config = dict(
    d_model=128,
    n_experts=128,
    d_shared_expert=64,
    norm_eps=1e-06,
    train_tokens=490000000,
)
Below are experts of layer 6 (counted from 0) of a mixture-of-experts language model. Rows are named router (the router's row for the expert) and show model dimensions 0-127. Each number is 128 + 24 x the weight over its row's rms, rounded and kept within 0 to 255. Numbers have three digits each.
After each expert's rows: a language model's description of what the expert responds to. This comes from a sample of Wikipedia text that the model never trained on.

# expert 63
router:144115145132122161149105120125135146142120152106178111102115114134115175102137148135117141125131119128155155129122102129134135171084157116112153120168099118142125137124122142114149108128086133117084103094122119151149118143114125142053130152123111121112203105125135175109081180083168176142104153157140129124164109149153139119118134120124113103136135109126122141135104193111170146154150
Periods and closing punctuation ending sentences or citation titles, such as signal. IEEE, power. She, and dots in web addresses.

# expert 23
router:118126159155137138145127147131107092141107132138127130155097123097134145079130160156103140162115129148142135102155136120137128139162121142106150151135158092156111095099118132079102121185148117133161092150172117145126099110142099151100138096122136148130122136101128144159125140059150106073091135115102096157150184093115097116136131088158142165115151145119139148127121136114150181136158
Closing parentheses, brackets and quotes after names or places, and final pieces of foreign names and Latin words, like Sh-ona, aort-a.

# expert 38
router:123101127132120161140129110135106141092133106113163155115138131154097126128155138167131177106118169105102120135146159160129127155114112132101163094102159094140125143108110081148107088088174100111156109143155095118150088146157089156150154123180143143153092128148150141155156114136120101085139088161101115151184124109108085141151108146157124134123152140115140125148137130124151161136114
Trailing digits, especially 0, of numbers in tables and figures like 1,200 or 48,000, plus table divider rows and above.

# expert 2
router:121149145096130139150137155108155151145136145171114097157097160086159161079121101098106164159148157117108118112114153115134128123132111076148127101095103094119133114134145107141183091111099134136136124147155155128168134111141133157162090118148123167102109149127127128127089119143109119140131113131095088088143103118085128128143137114193134097123170129152168188152141129125124117119127
Space tokens in Markdown table cells before numbers, plus colons after infobox fields like Colors, and words like including, featuring.

# expert 33
router:125101115154092157142173084116113144103151143149123121142159139140114147116107126097147139189132123137137131126090129073115112125108106124139169112168097140124164116149111127141146129104168163136119140106143135090112130138095102150140125148112118151124103080129115107135108119147131169108097110166123107111171158113129085105096179150158087111132119108113129110145114173125069178137122
Inner digits of years like 2006 or 1961, leading spaces and bars opening table rows, section markers, and United in United States.

# expert 56
router:168107132106137110103153182139094171137137132110120136090120121110153115132113172132063128116139148173132164094123107164161146090134098151123120170113104118141114101139125117115132128161125128161146120107091120125125134153191155121158157101124101084117096135106164148148174132108097112161147115162085130158151140150113115118120122154130142097132135123154124098081150137142099095111124
Leading digits of dates and numbers, on, and participles after be, such as used, arrested, required, plus the h of ashore.

# expert 29
router:127128151086129093104107090126113120148133149105123132138139089112106100168134100148070135123117105129175139149134125130145090147151116095129149095109119110139128104152159117135158096153134093121108127112105101153146140128092137120142117146090136176120111119128121070131145138176122078153137065094122156113142098138117129124099105116158136158108170094106153084108093114117078120126149
The preposition of, plus in, from, on and by, introducing a noun phrase, as in "film of the same name", "born in".

# expert 3
router:146118131101123163122139102165098171129146103157149102115094091125163110080134103170166124150100128116110129144150146115125111128123117140120122119146162132100097148138109131130139086103141175110121141123159142073153143152140112122159085084139156161103119140117174156114157117163108094168127080107099114141155097131146092132088125124140092089134094112151117126155151093110136133151117
Middle pieces of foreign names and words, like Alej-and-ro, Bonav-ent-ure, Translit-er-ation, plus middle digits in years such as 2012.

# expert 49
router:156074138151119140094142128161173128131150132070073141106154142100152098115129118148094120130157148149162095129140117095121136125128103139129108104138141110151126105116136160167163130147151121101092166117141143163112114096105137181104135155156104186127136133158097100139146127111114118149104124144142172110141162136116153143110134146139139115089140079084122107141108089161125149095146
Prepositions of, for, at and with after role nouns, as in Secretary of War, rector for sixteen years, leader of.

# expert 36
router:134150096146131103115128124095131086158140139088152127090118131147122117161088091159174105153106096133112156090134114155110102139114131115129116120139121163112087125124106160107150145136086137165161118106121098110144150158125128150068108149139149171084148152090106138130145105107151145139163121152112127084074143144107094143126119117112129132152143138113107110120114144147197158163122
Conjunctions after a comma joining clauses or list items, mainly and, as, or, but, while, plus the slash in coordinates.

# expert 45
router:126112083181151154088114081072105129129158110076175164140115128111115106111103111107134091155135106128123122125180123117087115107092102110164138141126153146113138124146144106117156131112132125103155152100142111128143140137149131127162139139144158068157103107113117077140128117134133106121189130077110106109162135126123121131155114150133102083088131128139133133123159101146104126145108
Cell separators in dense numeric tables and semicolon-separated data lists, like bars between values in asteroid or election tables, and ; – lists.

# expert 17
router:140184175122086109118123181113116119130141127167113116146115131105124144067136102122143105145130123165102163100109097114107079159126140103143153110086093121092134160118113108135173135148122151158119152147102123154153131156158114140152156164122117174154088134083122137136099092114082135138147119123132155142142145094140104107127160124112123120124129136087119141121111132089167096156105
Lone space tokens, mostly empty table cells or the space right before a number, as in "to 3:55" or "| 1985".

# expert 27
router:137117090131122153073144098121147119122124099142109126099127087143138139124144127117163105125150091137150108140129130146095150152081174138127128090135144145160137140154118146159123118119159145122106106113181129126134142154090154116142113125103129153136135100142098107133140092092142152101173153070110165168187159114132122134143161144162113122099083128110103166120104094129092087111155
Prepositions starting place or time phrases in biographies, such as lived at, buried at, in 1989, At, During, After, plus section-heading markers.

# expert 30
router:160132116131107129193145094113141103157122150119152129089099138145133130141155124139140145116160131118168144119129149108136128164110115114161145101109183142126135091122108196114166088083081139135128133134149096109098124153120161136078106130100133148069191114127133146138101154134094152121150145113167146109141107126096124158126102153139115094127132129126132141097130179138146125121114
Relative pronouns, subordinating conjunctions and sentence-final periods joining clauses, e.g. which, where, who, when, because, that.

# expert 32
router:128135098147147116158144092164097146116114120143141128130185145106127123115182107142110139128133126063150144160126146132102137089142069143135121162154107093106134101104118089147120121106134146118104167133183117104110154139148126176125156133126093149125119100120146146143174150138108132129112161113110096099131116169143096128108075134107125095100168093131166137153150142107136146105144
Digits inside years and numbers, and mid-word fragments such as procl-am-ation, c-itation needed, unaff-ili-ated.

# expert 24
router:142153131130114088116163089089138162129152096104168123117147123130085124100129127115118116117110166142128119165126155114102132102176121109151137107122155111137127146101134137106170109114146084156163112105094083145145116139129150156146137178144133134166096143078145102092126122099158086071153094143118099107139163131109107178104103103120122114106095126142134161127163133129158107128123
Pipe separators in election and minor-planet tables, plus the articles a and an and unit words like km, kg, cm.

# expert 8
router:117119142156096150106123139154112110155154095091119147145150102142174165147111123114121102106140154122131124117140127124122140134148117120151166124111166117142145143114116130160065156106135149164117140155154137123099133131093135143092118136159129106105105175171081150143182140120078173134144120158161117135151103120103101113138119122165127106125139165069098133079161133122119078141151
Verb suffixes and verbs in plot summaries after a character's name or to, such as kill-s, persu-ades, tells, him.

# expert 40
router:140146150146123159095113094111150108166117131076175123151089124142136131089098133108149140149077156132152148095175140124150138166102152127130125120131117167165132169153092139113122085105140138113158144135102134143169094098116117132099164146104127122115136126127097114110109118161184133117150147124157081138152162152149143162139177126134098083163138153120125143140111101098119119130143
Pipe separators between cells in wiki tables, especially after place names, plus country codes like FRA and GER and list semicolons.